Below are experts of layer 4 (counted from 0) of a mixture-of-experts language model. Rows are named router (the router's row for the expert), up (a neuron's input weights, with its number), down (a neuron's output weights, with its number) and show model dimensions 0-191. Each number is 128 + 24 x the weight over its row's rms, rounded and kept within 0 to 255. Numbers have three digits each.
Before each expert's rows: "mostly gets" lists some tokens that are sent to it at least half of the time. This comes from a sample of Wikipedia text that the model never trained on.

# expert 58
mostly gets: " film", " Party", " album", " company", " series", " game"
router:084110130164126170176137100106105118143144130140094128145081086175112100168168124112119156126138140092118111097116132085168122129178139134101143100078155086173123157117096121109130109099166121117117141112125111133117130121130083118141130132084090127118111139134100101132122159175126142121143167081143101104116113109141115125143169147104117147116123117125152113122157180101104109133096143103102111073115098132085118106145136120136114122105134143131163143147133148090142117152154095134137149160137093095100116158130083147115099152118170120115123114123108161107149124106167084115
up0:147124114119146128093150087114115106147150177097102138140131104137066142141129161093168139114130154132111167109100122148153117144148122121087163103092123158130102134141115118158129102086135106134120149151077153075120114137132106093118100155158137117135121118094151135172169133135131084109121135086107091138116145074114126149126146133132161125102091191118190102120132129133130158107134112118136138101141135133112116113131111120122168140107128105090101141117137113077141094131129118090148104127112146122166097120140127123135084114075149132127079144143093167118163141097085104131
down0:142142116123119114114139128126144147137151108138135148069118092130150160158158123128163117123132149163155103133192114150123127136078176163149119153151120160091073097114139137128151141131138099122124089184121156065114138120120109104118131136113090119135110127126114178131129119165103142105161183171121092148088118092089168160134124147147141118134129154140076142110116112122139126121126150167128144129157145167106173127100101106135137151140085146121122134153118138103092106110092111164128122100128095101101138117142122163148100160111138083076135160144150145134107122116116141116
up1:144114154141145112093133103130131122139158134123097126129074098093125200154132124119164111116133128086152162147138099165153147073140077092110136146135157142113137158106129126135107121079117094081158131106109110136134127164132102114110154134104155139113114098088164146132116130165142116134087137129166093132104130140150121090117167115120113121097127129159164142127090121152142132118091132113139132154159103146118116150130145101108137098141156153098139127078132074152129103130130140126169161136110134140141123187107096111094128157099151130172136138137160135138167085097121153081
down1:096090151047120159108123138149138099130151122139133132145064126129116147126127134119089097103151087116123186145106133143119129141082119165105084123139116115137088086117169089104131126128114139107124121147129117115092121075136203129204095151145128149143124138120108118102093117085112138135113121143131134171107169129137142113172122100150106135109124118169132125126133128140117145113122136162180128134148143129107107120125119143116147084158105138092115142120109127106130143083091155127106127131158099143119142084126133138131125138110166126110091122131152163140159146088103130161
up2:131189172129085197188148132148134161182158128138095112113152085119105159119150114086101118143113162117131123119111127185148096166087135120148126123129078140131129153148150150141124140163170124127122118154091140123140136100131117098130146150131122137144178128164133155124142129160122142130133119114096125086144159087111113134121121128113146164076153147079145094111112122112058105134107141161127163124118128154104131112101117079138133133142088106123124157121138129125121114107139149130100151167099156134110155107156124144117105136130099121124081126113088124129140112101132104150
down2:144119142106123091135090162125139125126164150131113111147076142147128102218094110120097115131149136117115104101165129121157177095126109121118141113116126121138104130103080096095169100110145115154108114169166114136154132104133123150094111093125124089154104125092110091119163143085098120110133145081174139142133098120093157153091140125132127132135116104108097115139115122136147111106143137109129117107085141139107141140155175095145150117157110122151148127132149124110098150186107104132119129113100153111126135120147140130122166134151103127089126135210115146168140117138099165103
up3:111169117160151117141153076180111152134170126152125110151135132129140133131136113136138122165144149135080165132137138128102108123153129100122167164154116087139118163137136156120123124135172173166137087159096145107108139128105116116128145133108145119158132117121126117152117156168125128123108122125117169138106129100138118166166142149096141127076137143132104159106173111140115165159090161101116123144142128102151118129111130149112129111104121111127104141143113177163154096080141052085135154167117160150064143132139139110117090123123139096120107144073114172151117124101129087127
down3:128121167094141169110112136121167099144140146123130132142118145130142084113164166090139118107116128139148126104090157105106138076144141153116144056160119149156151121130092130121133120074174140114117120054130100110151118151151131189128105128133104158146121118148099140119172114092105144136089091139121121129182082147130162096142118128089120136122160124117131094171097138119122139128124164089144110112117089114157128117141131115174143124127133110070127154126106104122126127086161144098122113104132132120141100102151113083151141138127133112125135187121135110131169119136115096132
up4:102115138123109172136148112150147148131102107139099094147142062161127094161158089040163090122132129116111122111131127131153140099153174120102111113111142115137148146141172150097157133160179122141117091129126149102071115132108127164117139149154082159149120094119090105099155140159087170127100132092120107112161134124142113127115124124112118150120124105145125132122116127153128109098103106141156129064103134143167116117171123126184125134114140121139122126125130166096169131158161085121109145142138151149110125128138101127126106119120111115085157117136133145105166131093153099124
down4:157134150133142118162132088140119138129157142114149152126111149099084088131134089141131139128171168132136126131094137093161128153105087096151158111111097114142111114102138142155144121134071183102163175135145127150170169086125084153110120105083165112145136155101171109168179126146111141127130129138117136152146112116131123150129128159132144111122074111143132136133100107153101140133133118167111115111143146124157122118182106124131137160158111102126170124120143134113137140143139162171149133103185149142148126162153146148150166108112116104093115121172151096134134091178116110139
up5:135104138117138094096146128133142085126125109116131118140094099165164110139083135132120152154112142105153139174123098095129151112126127165101155141116218113130144111110101133143140128102172137124135105133066125130146113144109109107117108150132127109140089136106137094154119083163133110151104078133141138117162105139107100134135120120099094176120144119120123156140147145148127141166131121105099148120111113104078108153145140141152104118110129131081181132134116162094119147111123141152126155129167152139120125155136088179090129155120166111136121142147186099125122162068149165119
down5:112160189149149117117098084113116113165144161141093159136152172123110160101166066164135130116162154136109101141106126096150139108165133130143105130133084115123117151126125125092157077140174178119152148154134082116110132082130103120137126126106139116128140170124158135157135139124140191134155120114164122138136121128134162124114114111166126146139154132109153116104122103160139145115140182155128113152093137164107149118143145122110123113077157131143097086142137170135108144117119124120108093137098146114102151120158150112096117127164106129119157131105119091143108162180103092147
up6:104167141169132140142149116133126148149146121091116137157072143099121108109165127118099151118165149139109104136154138091131111128129128092144174152113149082126135131151149108126128138098139182140129103127074130155110170178098088114095095101145148124135149181111138145131092148083098148164154130077091125130161115102105138142108100147120100130121082120154129108091121067136095109134136136099122153120106098168115146098148148143118105143156101137119152118160096122126131145138141118132174174167151172108105155156132109150106134120121137109101100100127109132108113119123157152117
down6:148123150091141165129099104164156121143161090119133154149121131146094122154130122092179118142130133147142155120121101168156132093133093121123113119125072130174102178154137137117134124177114120162092145133164130083119135076123154145089135171079136104092128128122157125140196105113128106082145122184104125156139112135138117125165150133106158131135143145123127151128164133132159100126126124088130147105115159094134108128086115061158111111138118099154107097107157123108148150112111127112117133090086140144159156147122130115141101156144174123131127128148158135159121125118133103154
up7:115148133135172123108104143130101103155150143138109135114083102145106157174171127122133165143138137179115118109131139126184130126124200137109109081160134105147094113140155111149132156107124128146139145124124128148102130135119108097125138164105082108090150117116116116114152097135159103091130088154136129107122144119128109173110108147104096167127115085121100128100116154124076094113167120163089159114144125118106126118104132111123075073105161098130152139098131095107138134157109091144133189158128127105146147179137105113138146149128178096138143127122114112139143119110090109124
down7:110092140127132117102105123091175161146113120141154124157139112129080114110113127117115119132090163103148104139118113101123132162134074125129168138110128133115179132164120129127108107115121143113117157108124136133161138109140111182161127132099148152109140145124145147111130123144087145151107160125114148132141095104133197100147135152157104130138079157122163148125160144127125152119142127123128086113116122148133117117177118139135103095173122145117117127155132160138084152092191132097118101096113120158090084142115122142123126084153075151088170164191104147082137133149140113143
up8:121089146117124164106139112113123177134106117125159136083122096177157136101129129184100125124130117151101087150140127143152129094128133129118120138135091144153142164068078126132167105093137094127101117166109127110088142127128132199121167138089107103103127137139142124155143148108119099102093106156111082137138111098147099123135156182115100149127130135128111138128145103121155128142148139095131102152159100125103164136114114117100179131147091131097129135142155109162127150117108090145112164143103137129130089155126116102151136137128139111147162189119080158090140124094126150136
down8:134150157107129121178110133145113104127159147146174126126122091120093106122142156098084084129117128129129183147126133147102111124117105159132170136116111121121153131115081124145131114067096125119127065120145120141122096155134153130121104094127149094137115126118138146131089147125101124099160122144128158126095171169075135156131148128157144154105140138154115128137113136109132093128161089171110095157132151130169105136108090168133137114135073132117107135142162133124118136148088112113175116137098132089110157113064150082132117162118126167137155121121118137087103151169118136089
up9:130142145146143132142130117107161118166103150106092150186120085131175142126132172154141171136136155094107114141103091131134168130146115147093169133133089090134160136112118105125110108135187076156106087149119149147109099160121142114128118123142072140158137105137121140140162145127071150092097115116171116108105087146113121085109112155115101165113118132092102128136165146099114148141144124138116122162116117170120147125108138097120133180157143114099156131098139138177109138128108160112123144122120109144131152156160058139115104117113126123121131134091167132138114100145142116154
down9:110103151133099114108148153117171108099120141133154171170104152113134139138116136139130175122114141107164108099154148089097113148127098118121152146142127135072173110108168131128109098136100090123155115121155124156104099122167136177142107139135153119150094137142117143123134127138069111098121118111137109144146116108096149134100142139095112099102119085145133137149109129158107092107135138146134093119175106164150121158178111158147113086151129086140137121102143142130085153162119175101155131139143135126151131093195146083137159117171100129103144123141086112116100083112125113110
up10:107146122142107142153106123182133142135130060144082137176110137190087153110161126114101091125139140118101157145107145137130115163109127125133150165111136092101139175128134127155147095082146131094114108123086109107150136119118123125111113130121144118147107135155154116167129180150117080148086119140144121114118096120137121137151110106088150154111122161119124139151128097098145190129136115157145162113154127160138167159130154102174146099129130160147120138111073142145118150113147125124137159138134132147151148150179098110115157097096126155115126155082123111155085135124109120091
down10:178131124105113104144093130108154156130115122152139159126086113155130155139146117127144089138132109104117170138153189174137145145124164113142079096130129123101088088121135151152112149177167130175103107130145089070073124113129117121156141112145137137121136115147105105105110113107138093150098138137142150148123090141094136114108115097106070143141099104146125158145111138131106199123145127135140114101079087113152136154145115106170127163115141145129148158113146118124130099149147110140121147118135133138133137138119131144141099121115176161152142143153189110075150093124127113108
up11:164112153101107163098153113146142150138177133152109111135183119126133162131173103149146097090127117095083129103109112103132150132114109123109132136133178160133111115116116162117118133128084145107157156109119100093118152141121144115172094117123083135146078099148129159101112156141122129099135135133148079143169127119146108127157098111128155144134172112164135111167109131124127152137094113100157149119096107133136134140118140150092116111112114110122131106146130117144120115149098145152114138141091105179117084086161131126090075145093123126119167095102117060108179166123141143127
down11:096090114110146127107108149175115145136107130090144108054116118114139131094086131114110118119115148120093115149124080097151123126103121137128090133095106137132112124142112083154119143166146152108155106089135129166105165102131176109120151155167170120132113132161130114143130082105135155119126166161086106127111115139130138085117113092109148138107155091093093100119145122157128111055139121148117168130126177122110120137149119134138118126118130177089140132126104111112164093094142139112157131164100122110113154138132119099165164114123096129120088115135106166171133133087130132143
up12:099107127063134140122113193100123127163122138129162153108122113143112143148167144147139150149174107138105140186104159082158130127104146147123145117127127097096189167093116119150121109103141134133155092089126116129156122196084116072128148131122119131148138150133157099140138159132149138131107126085110134149102133099111058106158154148150119161106135129118151125118132122107137118136150090129166138130136154142104132066118143122149140099130094118119143123136125162120134146137142148141124168143136168152121157171127146122102140132115188120143106124122116145167096156137135092108
down12:118127127108122119131104113146118147127146111133107163152137133135095106134150145120112081136158118137132122106175088118128092182102140108125092134120141126131098117170118141083158117142144101147114157153121103088138117122088129115145164197126139123145111100144145155110129144068122148102118152122128088134097110158102147125121147120140114140166098102093103146117166102124096159085120112142118116127113135151103132145098121062135111145110163103109153117106136137129132105102108086085128126077134092100134143113140140102103108139099123161114066111144158177085099183106162133137
up13:119153132156075131136147182111126083128134134135122118125115136099100130148124149126165119135122094148154094139098144163165116121156108122138143099128135167135104146118120127138148176123135170130128116151107132119161083128110094103106142137149133168078075096140141153122131074181092129149085155146174127137121146134093121154167141117114113132098090165124109124088094160131137158068110099139107128114140151129146168136149136085125103063137134108124133102119129099099136108145137138135114102083139152151144103110140148149141143117095113159117122151149146104146082105120100152092
down13:125138147114136161143119120139131182141140137093099083146125139095104153152168100153146149107153157101112117136132181098120140136125147120112122179132080095121134073138085139102122127120145176110118148083103138107102142112149133112145106092131136157163140179126110112092116124088117122145147120134069103117159123172135157127121134142118136119127158097118155092159111146140087075161132090150161095137153115126110141111107160115131130148103143149155106136154113106144115158145101116131100089144102143133112125153110080116112138143158155157128127118125136168085169186117135152153
up14:072135133174142147115123124138138108127133123138108081122084127146121132146128202164085166149115152129148151142148177108131183143114097120134091131136160097098180120115154125166128122162132118064130101132103127117096112126111123133104125153088124182129099116151135139116184112142120164102117097111163090105078143120146114151120147108116109169127108130108115155115143094155103163119125105111087141151127120131116071109131132136143102106116098097152149126115152146090147083127102118098131162135104129157116124136109101158084137105105110113114118123131157105122122149157115126112
down14:174093161126133147102138109155116181115123173144117180153104132119120100155100126088166123147121100102142122114134161117126079168121171102173146150126139144148114073141133080089136106116085143124113119125130097126135091118111124123122148146139121098119138162123098124106153097100151100153154183125116134131140131132139165112126140108139173144143092139158159112097088105123098109092172095143145110087147112152110164139120153133120089115159159126127115146090107120096111137122176101119123129127174131138119103106128141121122123123127101130151127180071134155122156119128147155096
up15:111105157100123106143113072134107161172140125118125151122072118141127137162132158145137143149151129087168095170106118129201152118193138133097126126131132144141089119099113088144121107144149106123108147093110132094129120167138131129098133162130148121071114135111122131153141127150121141095164077112163138099089132120128139111099134143089131125099126115083148118092133160117110126143154142127112095113113127141137088151107154143096122137177164184099166146120148141127143142133117120164119149151139157138094160142153094141130112129127152117116128081100103132147129124161143074157
down15:137128125131143138125143121112159114090117157072128162129139081151120132113139092145122162175159113174091175143131162079133096121120146155135159108092156099110152128107166121120151105122129107137140120157097122117117103102156110162147158124168125098149122092129152131102157150121113165175150138129101116147148126101150119102140096101135118114115155149162162123136096128120070133132082113102105130105168122124145141089175159151160095115156122120154118120120102158141108119175152134115133160133112112131180097138125159144144152057140104120123143139170152120121136117164132137154
up16:105126140145097123123130138119131095143129177152143158177137123151144169155144149148114061136097109128123095146135146100133080118143182139046151112133136059149113157125142158121121081069151109172155125156131142108138097160155105146133124139113151125168079141099128100136141117124090126159120139111125167155139130098138145086105173158144114114124193137112114151132116137128103100161152109126137149079126166147108127110081137111131120120128101138104100132138136113103179129122127109121132098130136145115098120137147118124109126119140097116142151128118104143086130161122118116129
down16:152115101146142139131142116152131127112135123155122139109088134111176109149109131124126148155137112095153147074115156120098151141090079110161125157114105151106152153173102137151122169157125174146105154082107107140125124141143124111115160098136113070125162085126125103125095124130154110088087147147144111112151130135084082162128129139126142120124083142100147118153097088118138125086094137109111124139127081133155153104170113126115151114125154163132141177159184091155084147125122136161144149126161122145149150139145077153146167131145108116162134134179131124131141120124123090127
up17:179102182125139109113146126067148104093111166115131125126115136084154133113120149113124182157126110143136152110130135125178133123112151172134122127122137140147113101103121105134096149088120114095150139104152145141146122163099112145082139125119097137108119121142129118098132161130158087143141119116108081124107139151100085114099109113139141095117120099164103122137125126146089107092186130106124116114138143097087105153107136104076074148115167122137143149166100130104105092140142136093141163083194130140115136133133135152115130130131149128102141164144088091136153128177112109148
down17:172114089119074138116130153146094157090123121153158159076142140105127168143112124161139063104172116087161100145154117114127138136124152096118106125128117154105125149157148142166137091140136149144102125094134120172156152111125154105130137156155153132149132170135091102147094106111108092127081107157113201142141123123125103138146117160143116139149133142121142166144139140177126123128120099156151150139104091146153131127163143090152093122154121136119168127093117140137168119137161106144128118159151094142095130106114131127101130139089105155139106129123177116121117169104155108096
up18:118111175147127140139189127119123112108163162114156118137139097138098134151105117139133139120107106140118122117129106128138146189124158140165097110093114078166114137115141081107095142149151147109101113108166159153149123125130101092123140115114110104095150153126155112108075145081165161110145145139104175093106143081135131149172125155129139155161165118167143118131122124109111115118156139088219109142150128152123106137120094137132156144136102131140147140115115101118162118141086122115141124161130126091105146139122129116137141137134093168142119115122129090098163136143174079148
down18:091146126123133105104103152118160113141132119134141143134147136113159148079147165136106095125121130150164115155106140113120138087130103137134133129159148141075140111120110157153151113146093071098127144148105146119180121120109081137158106129158104132136122139132148113128175125145087105114068122111140085130158117173098059120114134142132076114106069140115083178109147143130171108126110126126108112119076111117111163123139162140151119148153132135129114096115129157139117128126114137123142157127118122105100067092139173136121127137124139125096082128157088128147095157157092141118
up19:148172161152078111125173118109089108114167110139099120086119152095154112133133108148111143115169129142142135105080087107168096131149115167156126144103092139135110099074102132124140153146132118157120092127118112104137083157152114086162152153093158095112139105108149107156095166148118105143111083107152131122131113107137073129108156110107120168089144148111110122132115124103109113103107162098135101120141124086147108122114128119098132168114135163151119123101143128128107145102114155120161120180097155114150139132132109102084138139142124142110175094109146169142152130116128110165
down19:141094112169148115136117080114141131136098139125165180155178063097120136174137118111117115119127158128160143105114146102163135156113127167113167135138185131147101121169142160132142087120170146114102147127148124110128115153142178114162096138147121118117128119144157096125164129164122110112158129118103105134120137117132117160096117180122101138089092134116143129141143120122117114153113091138105152132130125126142102132113140051125128119124127065144112139074121128142116138136162102131113131130152128168091119078173138117134125086129097130088112134164107115122096173134108132102
up20:122119181151095132146157126104136148167151147159151117138061103072100102146113132094145142153121092075151148097152097140177123155148138088141106119103135142115144132105183127104136113142116163128080126148138166131120074111094103148104155139133128138142112137134081094113103126130141118134089123123133165125114121138142097101146134137135170127136154107127098161099135142114149149135085154097131105133118146113132082114113134164099143151138150160140134156100109136154178099139115115144168174156148149126137141155140110157122131119126176145088138139174098137131109143105160100112
down20:125106142119177130152107152124108107167092139133107153132167151091090095133142139097070149128107091122165169119074146102117108111087121126100135104160119093095117097150122131135120125144137145130142088104099118094075124106157093129146147139130161111122121092086097115156144148135114108147139088122111129127086117122158138082096153110116077134138092113153131129169110116122091114119144104108148120104138154109137110146163122133115137129096096131103106131115114133123153092140097177133109134142137154124143103116142135148120144093120087116138108091084129092149093165194143155135
up21:114122173154112097133127159161160095132144109126137151140085114177124088168130125124129156101156108071107114159123153119142118103138150117131131150127123123172133148110139122111113116118126130140152129087127172114107085163082134133095141090180158132110135140108088092116113090157096131098099110108122154123092146172159101158134106146121090107149141129145120192148147150106132117162129150167156143145155103142143092110125136133134152186139109137114173167144117164116101130149118148130104096099187126089130124143098125132122156100134088132135144150125144094130106091140129119146
down21:130157112129099105146153079166042120107108130155139159086106155140097137139127156099126118147114171113082099081158147115151124079123100110101115128111125157094114084114104137141162115185137181126119114095176144137126121151142107098186118143151102118111128096137103092152131114137143166164112123135078119161141116132103140123132118126108145122131120128133135117117095098129107123142158132122153164155163158149120146172134128181114166127086142115133147133115102102120113130108132132139128154148161123151147129140138105131138110086119132119145140137083150149156099143104173116156
up22:131135123129138199160157181114117109169103129113133124141166089140102130103144087140110122133111096129141138115144143112109137125164091141129120142126107157137113134129113112079130134153190151091123103156122131127112119099118108070168168142118116168114140116137069116131149135097131136147112156172134167150145134134141132119151128117118153170150140136116155160075123131089080123148080161157137148095105101122140150120155112133142134132145120112133144147109146187145119128115157140123113131126083127087081140109108163135112115162173097177150135091151151087144123132102137123136
down22:106143181140102076109110089118118159131138143160137129132087145106132162135122124126136107141152113114128092153112101184128179076177124096118083130118135112126151143155139152133130154195099132141100167138129116100134143152143165155140068131135159091095124173131146115112078101112183108112103120135156090115133124128101116163113152154178118103106120132100102158137110131175127117145145112157161135169129149116105148143095083156132117147082117159141110120110125141104094128150139137129140133134138132119160151118122120113129116132102114135107089093093149136136167151112137125130
up23:098158118135093117141167114083104125108083130111112131152122146155101094106076144146156106119121100094126104128120133128163137144121171093123128127129093129124133116082152134121106127090115119135144111135124133142151153129105122096082141119112110148106170099148165144123086150087123117122170077100121118115120121132141138099150115174138133109154127103124126159118183092138091113125139149090167120150113085170134085126130089113161076125136147104114140144103093092125144090119078151145085131112149097108126089091118075156133093128145111128159156124111129125159157133122145129096
down23:149116100134121126130155079111121098120144115139114102115130089081140123133104144147133121120094109144123126102108144157109169140149116118125092167157144120149140114159108069150105152094147160136167103137114110124087125200139122125170126153172167104149113136121109156129159142131189097116105132123119109135132116107162087142126118106097121094128080078142123095126136145101145158145114140182097163111173101110148161134124167124166125174107066115098131088136115124146114092118145116139140116114125154112120120132134115140117170148175138151135112134132129070139124110144106133119
up24:146120132170125153104160112127114143133149129149103109131116125109138145098139108095153138113124116126113110159118175104170132141174149151144162165101163144127096146124130136105147136139114144121122130141185118128068127119149131142147120119106120160114162147151095174108144136087139105116139091130121139097136133108170125138127160082154144132157120120099132195138110123116119097102144105103153119171120165110135139119151103128079127121126133133101108158126119121140176108144146113121133147149122177138104137114113127107119120117172153190175175135201094091132147079171120158114
down24:167120140072103097152095108141125119124103116095152140152143160122092134172109115088090133125120117128141120130159168164112154149121157123128098094111108085134134092158167140147123092122082170130135101155113135107136166108158151133182140127151162135123135135133120149105086178169143090131137130122120122128128151183121158147123175149167088177120155118145101138135169159110109123126097125125122143139109160115113156140136115135157125151180152131111138135114119093151129175123175111146133138123117144125165149154119125126122087164135142122141145100069120162114125138086153111113
up25:136113136126104111138116102154121146140126154107110110145146122153100110139119132147121119130155143125091165133059130136160130184124111103111129138151128131151149142135143081148104099108122084125156115108115136107144163116162151131104118095128144169217119108060145137139167131160111101107155112148143130155110123153090097146089106153152152147096144142168148161175151109134160098164176096150122149155120134120156149114139104114127138101130124116124136100132161123165111118089142146135095149112159171133139129118156107103128129103133128142099096140162090091119110087177130130121
down25:117133123090153087121144116152116123141084127134181102137150148127163131125108099152132140125137174137105190139126104101144134123131089134151130101107139172133158165085151162169147115113117114109136121120138124116137149144134129104150140112170134133176119123107121143118185130105112115155167114107120127139147136111113103154115129119141088122068114108138123138179126149111103144163163114120099116158118153116158109110157080117146136120145087113094117138125191102177123133086114161135113123111127128165136098118137139098173128091117108131120140172164096093126083092172102149106
up26:144162161141132067084105129147149134124120136122127133084115098161153127133155109116099122138141147125176134166130143138136121169100166156131119102185161133132119108142098107131124114103127125157123114152144151105152125121125181138109106131143158093107131133101134136135073118112089140124143105105174123114159134146102152096103128136089176131105063133138139087131107163099141169128156162110103146111133133150112123115126122122102130119090130108147134166192112162136081133136117154138173142158116106083128107150140131124135096161151134087119128082129157100149155176142127149146
down26:109175130066127167111165125127128087108069118117144118095116126153165151110139118125070119161126174113093147157132140093149077110166103138113159157139130124112188140152117110197105125149097108136090133138155114140122150130104145137136144164110158157087117118096138135083127138115146100122146118158122103130098135111145096157128185123116109113093102135120168147102160088136153127121163148124092129104119096110113131094156144172117110137146123139136149123125099127112111117151150107139149135168119151149141134170139142124146132077099137141143108137182122139122150135130113120149
up27:135116093141144132119163135116137134124103147133127123115182115142092142158128159119168117119092137090170092131137123169157095144155113101109156123107094109132118114145150161144070081125132151122161127142127122131077090123164083109194101104143131108143115106119120124127123123115127137115120120113100139152105136143152112101087106129100124117105083100135106112124135112163143114077077136164135146118143151141130167166148153137144112123113157127118113136108109136127172133169155111099139123103103208106147115093142136124119089147122170151134132074176126106115158154088129118123
down27:118160090125086093128099145127117146116135130123134133090106187089140140114134149139153111132139135137113110163146101121104084116137112127110147089152131126150119117129066122129123146135120113123147118104048141114130106087124161118105137154122131129136126139091133093076126119110119124144103112132169124111157122104118105163111111223123159183165163128097141138115102073112109169188132113124160148139137160121122133171110135121113143145127105143156113108140112154134128105126116110120146120096149100138101139160146137105130167161093109133133072101080093125131129135126137113137
up28:119104119127107172131129152127119117125071134141083087129165162132182118119122143118118129115081131106158124118202095154136109105125104111137116085119124146135141120134176146112117169152098131154132122138141162142111121070133115107162147129189101113138109115128096143088128088114128125143158165107149168120133138126139110104123130118121110120137073117123128110134149168107092112105128119154141165136138133132165124137099179088138147144066088144156130121135141123091130117114122143158135056118105146115135080125073141115124123112152123103116140124131134151120144119121167077119
down28:122127163085128085141079127128141136129139167161119149152098149096121091112079151111156090126131150138144113127124113135090144163086120111190141125131149103068140131100101103125074092117144089096140122128087076130124089123149104130110136119117111157157096128133161175107161153073106135152123127155119145156150121148134134136162120108123120141136129130116119110131110126161140174104124147138102139128130111115146130148163155092111129179085118111148148141137111105104131153151153116159130116144138123076180090170131118121124162124137080126105145116129152128148143113098120101166
up29:130104178094140114146169125138120137138116115126079112135126135153120144090085150116132137095128167137121147076156139093148168143126172138137146158115113120182155112111103151143134179118117145126153151146110102109153097141145084115188103169135145110128130158113134147142065171111112113095114125079087118129150153114141150155174127112111115158093166120129168118123152120159102106111135118158123148117074100103126106135151132160084139132150162170128140122143151140110108108154133098133125142087133095133107083145109138148133138136146132096130157122123108142101152086158103147133
down29:171096158150131138105094174102120124097114153113094150096109125155110106135108150199105122148123112142138178104136146120136155146095144083112127129121122154121121127148132099102114144112121149151112106138165121158127130129107129121099140125088110146068144110149149165116137114135133122146169132132136148096122135084127128136136182095144166104154131172141164152125139136062086123137142100111107142134129157093133142110114150146130140149148140154084113141115138138138137166130124098147129178170102134159202129093109114135099121152142093117140148139118160086119173117108104109086
up30:101140109137103093139134107114111154131142142124155149129149107155113129126130103115074109142112185113130102104110152122102086142158152140120135145140144117089123155145133114157141079126153145108080132122099118135129134135141115119116109104109139158166151153110137112151139120159106143151102124110144121141162160125129113188128150137109093129113179173103094122112130111088098176139121117120104139088153145126123154078144132140190159146101108147141121113135108150161101171117112155095138184131120180123133179111180141125129069138094131129112126146074118123112131149136141095171
down30:147133130146120103170155144120112145135109151124152155127107154131131127142099092138157088130144124108106141141140102168057165133091102137146087127132144159158166155116112136138156108121139115135149114164120153150135121125098107145125077169139093143145122143143131147182142148096106135108147154122126146114142109139121167134153118086169155115146151076130144109145128140126174135103084135173139148138071133164142143133170156125121166133132151106116081114110136138155150162122116146150157102123093144116130160127160107114146121144137123052155106148132167124122133090099088079121
up31:135128139109128120124159100129086078095144129114084102102158124137134132087152159154090133144170122099123150081106103114115125123132133090120126124161142079162165129125126124108166123099126167144122085150181129195109160130122107119151146123097133143116096104092125122155145122123088124139093133111114093120151161134123159116129116100114139134082180100109130144104130171161113155126142113143103130192112126136171093102151084152106164176120179096132169105130145114142145118117151139110142116107116116178127157150147113121117110131149127135129131151084097146136141133119103122133
down31:159135151110135104090126155122115123119138142155146136130122123131120105122153152106130135107131167110140124172170063134134135130122105182130129117141132152104094128135178092104125099122136146119115138143119124128138092091152120115102112119112086120117126154106120147161118091128131167116140104169114154126115106134115113136092105129190139112138154151113112119080124160142149130092145109102135130098141140111086151155084113166125123115114129164173143115170152143104112149173114111144156129138140113128057162098140114099124074144067140083082094151126096153105139089129138174128
up32:128140168138134158139174136107128128139132175128119136191104082125080141143176187124144176125112128152134139184135179122165134113193097136096100096141172106188080136105122113096106122122128150117149088131123149130143109121140130133135135118078145117136073108114139099115153120116135122119089114110153162125114152105107149119140148116100093120134139096113135146141104115160136104142125102094099137153169126130138133111099129128121109146100155117140176111122100122137165119087123141099146129128157154097112123124156085117130143121121157091110098081109141127101127145106133098132
down32:098105147157135133132113115119124120128153118164144119137057147099145104116141124131139158108157145092134067133126133136172160103136102141150197126114117141079130165127134155109114110144095164129128134137125113115122129149086118149145099124096161146142140158145134142066118151174161102124122128128137122108083118119121135188104128153154120113112137135169120177157157143108146101145182125101171133119115104117104123097118118137131091079121125153127141117085116133137089153195137120105139119116118121097142094146126117101126090150178153162105138120155124107122157156113147109149
up33:099139106155100107101098099117117140142156093129088112151144129122156154136110140135098110159083190166122120155158150158114140181110141168118097125116140189104097132142117152127115133088156126129129111151125106132104096105132096099095122118162129153156160109156107102129114145133105141130142129083133131140145128135096145112106120123095076159130114175130162142121098146121121185119121141155127149062117122147104121131144114115183127173074088129143115130115105155096144164085105106116162135118110116133121173149131095112122148088110114128140084130137105120119140166115126116134
down33:111088115093127154139113122144112107122140145139151150127114128152109166159105103150099125124156074102078127117144108169091105114137143145090121138139147088132108094119132146134151132176157187137148150073137107106104160108111153152169125169089101121114172176110127118116108084150094114141129162102132111112132123114140123112122148120069080116094171104130137158128176104102135124102122119153100139147139152169138129147132124125102096091143099128125136136154112144149180083149113115141137150134117149110127151131112130156093107184173110123108112135123124138158151127157156139139
up34:131106167110143133121164150171111136132107092145120094125145116171073126120069147135144081138113111115158160115104114106150089141170100117116129099134162117144152117129134107116091104121084124134147160100151071117127141110152125123150120101128157120129109134114123145080127127137118149121177144140098156073175116189158125124093143138147113115160076109166117149146147134118103116123130167141108149114155097151152129083094129138130110062113154163133126182122092110151137135164125098136133132100112077122131120158123129114100120142153115126122143134144129126146111144122078124109
down34:141110137146121193086106098109092104117129141126136108173097095137160142123117128141087138142140098142106122175109113174099132161118118131114141109101151107138128153145129133160146139163098161138062106113101145133118111157145142085147131139103168132128106124112126160107086139155120132122141142152182125130141130103147139113139112104124092102157141099126114117135136144134141164087129090141132155156094167132130095123115120170087124178136110128142111150166159171084129126123114108184133139167165156130106146134138126157188121149113099165148180134105105116097149123159111127124
up35:182091191117129123147086116126200103170100143166125171153107118142136109146116068126084149147156112095119144103112110098188133125166127116129098098089135140132127108132124127144130139095098128148140162131113132086166080133083113133122136138122112144123122151137104105157154138135125134154110158120111104142145092111129101104144121144125129116096171143151138112121120162101136119134112120107113153145148108121140169156106091107121105158167098169103155171131127113112101105166121144124162149121137117149125129115126117127082093081131136146113141106104135187151118099118136121095
down35:126153140133135117170129185106092141125109106105119099118193122121110065135139119119130119109087120124134144106157102110108098091087131115098143156147127119044120165162143127122170142117126127100131129113156120136094170164133099103085159144092135083083087114113144104130112128136133109114159129107139136105134152149122118146119114092152160115097146110090154130091126100121086132124129120123126070151121129111107101127091114137114086103113145083154147141115141155111181138138121113138118150164106129136157171123130125112149142134158107151152138121175138106087133135150151128138